config = dict(
    head_dim=32,
    vocab_size=8192,
    tie_embeddings=False,
    init_std_down=0.00512,
    beta2=0.95,
    dataset='wikipedia_en',
)
Below are experts of layer 5 (counted from 0) of a mixture-of-experts language model. Rows are named router (the router's row for the expert), up (a neuron's input weights, with its number) and show model dimensions 64-95. Each number is 128 + 24 x the weight over its row's rms, rounded and kept within 0 to 255.
Before each expert's rows: "comes after" lists some tokens at least twice as common just before its tokens as in all text. This comes from a sample of Wikipedia text that the model never trained on. Tokens count by the router's weight.

# expert 1
comes after: " |", "|", " (", " It", " it", ";"
router [122 150 186 114 122 135 160 129 117 122 151 179 125 131 138 184 110 119 111 107 157 102 111 131 118 145 179 156 110 117 155 125]
up0 [142 114 110 198 132 139 110 119 136 164 146  79 143  98  83 146 152 102 110 110 134 142 100 116 170 117 126 145 124 153 145 131]
up1 [121 134 141 127 163 183 121 111 146 112 127 128 108  90 112 162 155 153 133 104 154 119 101 115 113 139 143 104 155 144 130 159]
up2 [110 151 164 152 142 114  96 113 109 161  83 146 126 140 127 110 152 120 116 102  96 141 158 122 120  98  64 143 119 142 128 172]
up3 [159 143 114 107 136 140 160 127 141 158 170 106 141 110  95 105 177 101 108 114 152 129 133 120 116 152 149 196 127 126  99 109]
up4 [170 104 132 111 170 155 116 130 115 156 128 103 135  91 114 153 145 200 135  92 149 127  98 148 135 170 121 180 115 140  97 123]
up5 [119 127 148 108 147 118 113  97 108 115  78 127 137 107  74 150 150 154 127 143 159 147  97 139 129 147 166 118 111 182 131 139]
up6 [115 138 183 126 151 126 141 151 137 144 122 127 139 101  98 168 135 115 117 141 129 126 173 139 140 113 107 115 168 109  98 152]
up7 [ 98 165 187 135 169 119 144 143 133 128 146 144 123  89 131 140 139 122 143 109 101 142 124 166 107  94  76 144 115 109 115 175]
up8 [124 103 105 135 150 150  61 119 127 126 117 162 128 127 139 152 164 120 115 112 127 106 150 119 167 120 137 147 137 132  78 154]
up9 [120 171 143 115 131 142 164 147 169 143 111 144 161  90 138 150 138  76 161 118 154  99 125 177  91 117 130 136 151 111 133 153]
up10 [125  89 144 154 116 134 121 139 115 136 142  98 132 136 152 129 130 164 129 150 159 105 136 138 142 222 134  96 147 118 106 156]
up11 [130 147 153 119 187 184 122 128 117 116 131 120 123  84 111 122 150 137 140 153 124 112 132 125 100  93 113 159 151 139 120 143]
up12 [110 159 165 177 142 102 125 152 164 141 124 128 119  91  88 161 123  59 115 122 100 127 173 119 129 135 130 126 164 148  97 135]
up13 [134 121 141 150 132 140 163 136 139 131 145 162 150  85 162 120 153 118 123 110 168 125 115 154 119 137 102 176  88 129 128 121]
up14 [164 159 134 105 159 178 126 129 107 112 113 146  98  60 126 153 114 143 120 102 133 102 145 106  71  96 148 160 145 148 146 118]
up15 [128 146 182 108 121 171 109 153 114 101 133 117 141  86 108 117 135 129 146 111 132 115  85 105 102  89 156 157 123 114  96 125]
up16 [130 144  93 128 129 176 122 120 133  86 102 113 150  73  81 137 143 111 113 156 161 113 131 111 161 151 127 168 131 102  99 161]
up17 [125 110 161 138 174 140 111 111 180 145 137 153 146  84 129 138 110 133  96 118 114 127  97 137 133 119 157 164 149 118  84 129]
up18 [137 139 124 147 145 152 107 149 154 153  99 112 164 115 106 134 150 103 154 153 137  92 116 157 156  88 171 141 111 154  82 160]
up19 [102 137 108 171 131 127 155 142  77 141 130 122 166  83 102 129 131 129 149 170 122  98 146 164 119 133 150 141 141 144 132 133]
up20 [136 137 157 152 150 112 131 103 131 182 146 121  92  85  92 117 114 118 149 185 150 135 159 121 109 116  87 152 146 130 140  81]
up21 [ 92 123 141 164 131 147 176 121 139 160 167 166 132  91 116 135 160 104 181 112 129 110 119 150 138 115 179 172 115 136 133 153]
up22 [153 144 126 143 151 174 123 160 145 186 111 118  80  78  96 168 139 131 179 125 120 120  89 142 103 123  97 142 132 146 138 131]
up23 [162 137 151 120 144 151 167 140 149 105 153 121 123 147 147 142 126 177 109 126 122 137 123 124 170  49 118 149 108 153  80 121]
up24 [127 105 132 135 151 136 148  78 101 117 168 141 130  85  90 186 157 142 128 103 103 131 173 101 127 148 135 131 145 147 118 142]
up25 [140 132 141 151 123 115 121 123 118 138 129 110 122 119 109 139 140 111 112  97 141 110 182 114 149  97 118  93 177 120 120 138]
up26 [102  96 120 147 142 183 124 128 131 152  88 125 115  87 113 155 133 134 151 140 141 147  92 145 131 166 105  98 132 133 120 145]
up27 [133 129 160 108 108 147 150 101  73  94 138 144 127  80 124 128 143 130 113 126 116 103 144 141 110 159 121 143 105 133 104 131]
up28 [101 118  98 154 151 139 141 158 147 100 109 113 132 112 118 183 118  98 108 140 128 136 142 135 133 128 116 129 134 129  68 108]
up29 [142 123 105 105 156 131 131 151 151 119 143 180 140  86 114 156 119  91 175 131 122 148 156  96 126  98  95 119 151  85 110 132]
up30 [113 124 109 110 140 111 149 139 119 146 169 160 109  66 145 104 140 101 126 129 136 163 136 139 121 121 128 134 107 142 108 132]
up31 [144 112 121 119 104 190 137 148 114 155 133 134 110 127 107 151 112 136 113 149  96  90 158 169 119 110 104  95 126  96  81 151]
up32 [143 108 155 120 149 108 111 152 155  88 102 136 177  93 113 133 138 132 128 147 117 186  92 141 131  91 139 133  95 100 141 144]
up33 [100 179 174 141 179 131 145 135 143 131 109 139 159  57  68 175 104 127 138  97 132 136 113 132 136 122 106 121 124 123 107 119]
up34 [116 144 117 176 129 147 145 133 123 116 137 143  85  62 132 153 196 155 106 119 121  94 150 123 146 110 128 127 154 141 103 106]
up35 [107  91 163 145 134 118 118 120 140 107 142 162 139 118  91 134 102  83 129 132 156 160 130 134 155 125 137 136 163 143 101 170]
up36 [154 118 138 132 161 154 107 118 135  74 110 114 126  86 103 153 106 111 105 114 144  83 113 120 138 102 107 135 107 134 110 124]
up37 [146 107 126 110 162 155 102 129 158 102 110  97 129 112 147 125 119 113 145  94 141 132 115 138  60 114 113  90 107 137 115 152]
up38 [125 112 124  94 133 126 135 108 111  95 112  84 119 108  86 126 156 105 116 137 113 111 146 130 107 156 107 145 149 130 140 151]
up39 [122 129 143 155 122 135 123 128 133 104  80 124  95 145 125 124 122 138 115 117 103 118 140  88 111 110 152 143 116 132 120 131]
up40 [118 116 145 154 177 153  86 108  94 153 152 126 140  98 118 142 130 133 127 147 143 122 110 167 177 120  91 158 126 104 108 129]
up41 [123 175 127 147 157 145 151 139 123 149 110  94 115 123  68 135 120 130 132 121 148 100  93 131 119 134 131 148 148 149 140 137]
up42 [117 126 153 130 168 127 136  89  82 135 144  97 136 135 109 121 133 158 129 135 133 121 124 130 119 142  97 168 108 157 112 151]
up43 [126 120 144 163 115 140 162 107  92 162 150 119 119 127 135 156 117  65 173 150 143 158 112 142 125 156 136 133 114 101 151 148]
up44 [137 136 146 105 149 137 104  91 146 125  92 134 107 118 130 144 147 136 159 180 121 112 124 116 155 128 173 113  62 153 119 154]
up45 [138 128 122  88 163 105 123 110 138 115  90 111 119  72  84 145 155 120 154 146 184 141 115 131 109 127 127  93 121 118 123 138]
up46 [134 159 160 112 137 169  90 139 130 117 101 138 124  91  85 113 152 169 127  82 125 144 126 111 133  90 149 120 137 131 102 163]
up47 [141  92 169 129 152 133 133 131 103 152 130 127 134  87 164 126 199 162 138 124 119 132 113 160 127 113 153 133 138 115 122 137]
up48 [142 148 152 128 145 115 145 146 117 144 110 146 176 125  96 126 139 132 147 163 134 158 144 101 111 111 130 123 158 108 108 167]
up49 [126 126 131 133 131 142 187 106 141 109 146 123 168  94 117 128 156  68 124  67 159 109 150 127  89 115 126 135 131 105 104 153]
up50 [131 107 187 107 165 144 162 122 100 130 146 124 155 130 128 156 146 145 173 137 142 137 147  93 139 136 162 164 109 157 101 145]
up51 [129 107 159 129 140 183 105 118 162 139 141 120 169  70 123 135 154 114 148 127  89 136 156 145 124 107  90 125 148 137 153 154]
up52 [122 194 140 111 121 121 142 152 110 132 135 129 141  78 179 158 113 106 141 127 150 143 135 155 105 138 110 151 159 150 126 126]
up53 [120 121 150 144 138 158 141 124 135 111 140 133 168  73 123 145  98  83 157 106 117  96 124 182 134 114 119 148 126 166 129 142]
up54 [119 130 155  88 152 125 136 113 131 160 136 147 120  69 123 148  82 119 109 129 132 107 167 132 110 105 109 159  79 130  97 133]
up55 [122 117 156 146 186 165 112 127 157 105 107 112 129  72 105 156 129 143  56 155 135 119 107 108 163  98 114 166 119 155 100 157]
up56 [115 128 103 121 158 152 122 136 110 166 109 132 105  92 121 127 114 127 149 111 112 132 147 159 165  85 153 182 118 125 111 133]
up57 [117 145 167 159 117 148 134 133 129 140 125 156 158 104 111 127 149 132 173 134 108 160 145  76 134 119 180 163 134 132 100 119]
up58 [112  80 125 125 185 127 152 114  99 117 126 142 122 128 110 121 166 112 139 125  98 152 145 113 131 102 127 126 157  93 115 134]
up59 [106 131 123 127 137 143 129 111 141 167 125 166 132 102 123 146 115 110 157 162 139 138 155 123  80 120 128 143 146 121 122 162]
up60 [127 137 135 135 142 166 144 137 129 164 127 102 135 133 143 140 139 162 102 172 105 136 137 145 177 130  93 190 126 126 117 155]
up61 [119 141 139 146 194 136  97 161 129 160  99 143 130 121 118 126 114 128 134  93 173  71  93 111 127 139 132 133 127 122  98 113]
up62 [158 106 173 127 127 168 166 144  73 153 135 134 161  88 114 123 114 145 100 134 136 109 151 162 109 183 108 154  94 123 120 160]
up63 [112 136 135 126 147 151 145 133 152 161 116 157 140  68 134 185 110 118 110 136 150 147 110 149 116 141 113  99 168 158 141 144]
up64 [116  98 120 136 131 176  85 139  95 111 112  89 111 101 141 133 117  90 153 122 129 154 130 140 132 113  77 128 108 117 141 145]
up65 [109 117 125  98 181 130 109 134 107 115 164 119 119  42  96 119 141 106 102 131 110  89 141 103 166 141 128  60 115 150 130 132]
up66 [127 146 163 133 141 122 115 160 113 148  92 157 100 116 135 179 140  90  95  89 104 101 158 130 118  97 146 141 138 150  96 117]
up67 [124 139 124 162 112 136 125 154 134 147 136 131 114 140 109 152 130 125 102 123 103 173 120 122  95 125 123 125 101  95 132 149]
up68 [150 108 129 112 146 180 140 104 149 123 115 139 149  78 143 126 140 125  85 100 119 116 148 131 135 120  64 128 114 103 108 149]
up69 [123 126 155 113 181 130 157 108 105 192 145 109  85 153 134 140 109 127  98 119 156 151  97 134 104 109  99 126 102 130  99 107]
up70 [106 142 112 134 129 141 153 144 118  98 133 146 150  99 102 159 136 112 123 134 150 136 137 133 127 129 149 119 113 144  63 142]
up71 [159 112 163 113 129 154 100 145 126 122 131 102 149  74 114 145 184 107 145 120 151 100 123 129 119 121 108 132 145 133 115 121]
up72 [132 150 175 110 142 117 153 101 145 135 135 141 159 132 128 126 184  92 166 144 115 143 131 131 151  83 139 129 143 122 105 121]
up73 [135 100 126 115 168 152 153 148 116 110 129 129 156  94 116 133 120 130 124 122 101 140 120 174 182 123 113 176 135 140 101 153]
up74 [137  94 140 110 139 145 179 114 122 110  82 146 136 112 128 124 161 127 113  99 133 114 161 120 110 163 165 128  87 107  80 121]
up75 [164 130 134 114 148 136 130 128 107 141 124 150 145  56  86 139 111 118 141 142 110 145 151 130 132 138 107 122 145 132 124 144]
up76 [149 121 137  95 154 143 128 118 144 157 163 127 169 125 102 158 128 153 150 103 114 109 168 115 124 133 149 139 167 165 124 188]
up77 [109 133 165 138 193 158 135 151  98 165 121 142 123 167 109 118 129 102 155 108 130  74 123 134 116 122  79 171 127 118 126  86]
up78 [136 128 140 145 114 122 162 138 119 111  89 101 103  99 119 139 127 152 113 112 169 145 145 145  71 148 150 156 102 112  97 147]
up79 [105 116 104 137 149 105 142 145 155 138 147 145 127 149 123 141 143 116 159 134 130 186 133 118 140  97 147 158 182 131 107 131]
up80 [110 148 110 108 134 123 137 143 135 192  87 135 142 111 133  92 123 109  95 111 147 128 128 150 136 146 120 138 125  91 150 128]
up81 [158 120 100 116 155 104  96 149 155 149 137 133  73 111 168 138 120 138 173  95 167 128 131 129 142 106 102 182  93 158 126 139]
up82 [106 142 105 133 175 122 147 138 172 169 106 177 108  96  95 145 164 117 121 100 154 115 120 124 109 150  79 119 140 159 141 137]
up83 [122 125 155 121 140 134 116  64 124 150 154 116 121 114  82 163 155 159 153 151 115 113 104 164 114 151 142 120 150 108 115 174]
up84 [125 137 130 179 158 145 123 156 164 127 144  84 151  94 139 124 138 131 155 113 184  97 134 153 116 122 117 127 105 151  92 127]
up85 [152 144 143 134 121 120 126 132  77 138 102 136 153 143 111 119 145 159 111  98 134 117 166 104 139 139  94 155 101 126  87 169]
up86 [133 147 116 159 155 134 178 123 112 125  89 127 135 110  87 125 175  99 150 158 123 136 152 138 164  77 109 150 177  99  85  90]
up87 [127 115 117 156 169 128 151 114  92 144 138 116 157  91  66 138 152  82 118 101 151 127 160  86 138 122 132 126 174 106 119 145]
up88 [ 98 131  87 142 122 107 152 128 125 135 114 162 146  58 106 141 117 100 134 142 112  95 120 111 139 122 111 119 123 123 112 153]
up89 [180 108 114  88 138 140 135 153 122  85  82 139 122  99 117 157 145 138 135  90 181 152 114 123 124 110 154 138 141  82 110 153]
up90 [104 177 114 129 157 153 117 171 139 122 149 116 185 104 114 127 127 171 159 116  67 138 142 137 137 128 125 116 117 120 122 110]
up91 [115  80  87 127 159 126 116 141 136 125 103 156 129  84 120 118 153 107 162 105 105 135 135  92 104 113 135 143 162 138 104 124]
up92 [142 132 144 128 160 149 115 144  95 127 116 143 134  68 137 126 150  81 124 134 154 109 101 109 130 112  84 112 155 121  67 131]
up93 [118 134 117 124 172 151 135 155 126 122  94 118 127 129  94 117 125 112  71 117 107 139 188 117 128 103 157 158 147 133 121 113]
up94 [120 140 153 146 141 135 115  94 125 152 113 117 137  76 122 151  95 147 156 126 113  81 107 118 148 161 146 105 125 125 123 129]
up95 [134 111 127 143 149 132 144 131 104 140 169 118 128 109  99 159 144 133 153 151  88 110 113 127 105 103 148 177  96  98 119 105]
up96 [ 94 192 165 139 117 204 136 111 119 133 131 142 132 129 107 157 138 114 148  89 146 154 135 120 128 132 121 102 136 120  99 114]
up97 [111  88 121 111 122  98 137  98  87 108 158 155 170 111  89 144 129 133 149 169 112 106 135 116 117  85 121 158 127 161  89 121]
up98 [140 145 114 136 160 150 114 108 151 127 135 120 125  74 138 168  81 141 114 162 141 170 125 147 124 130 151 107 180 118 175 194]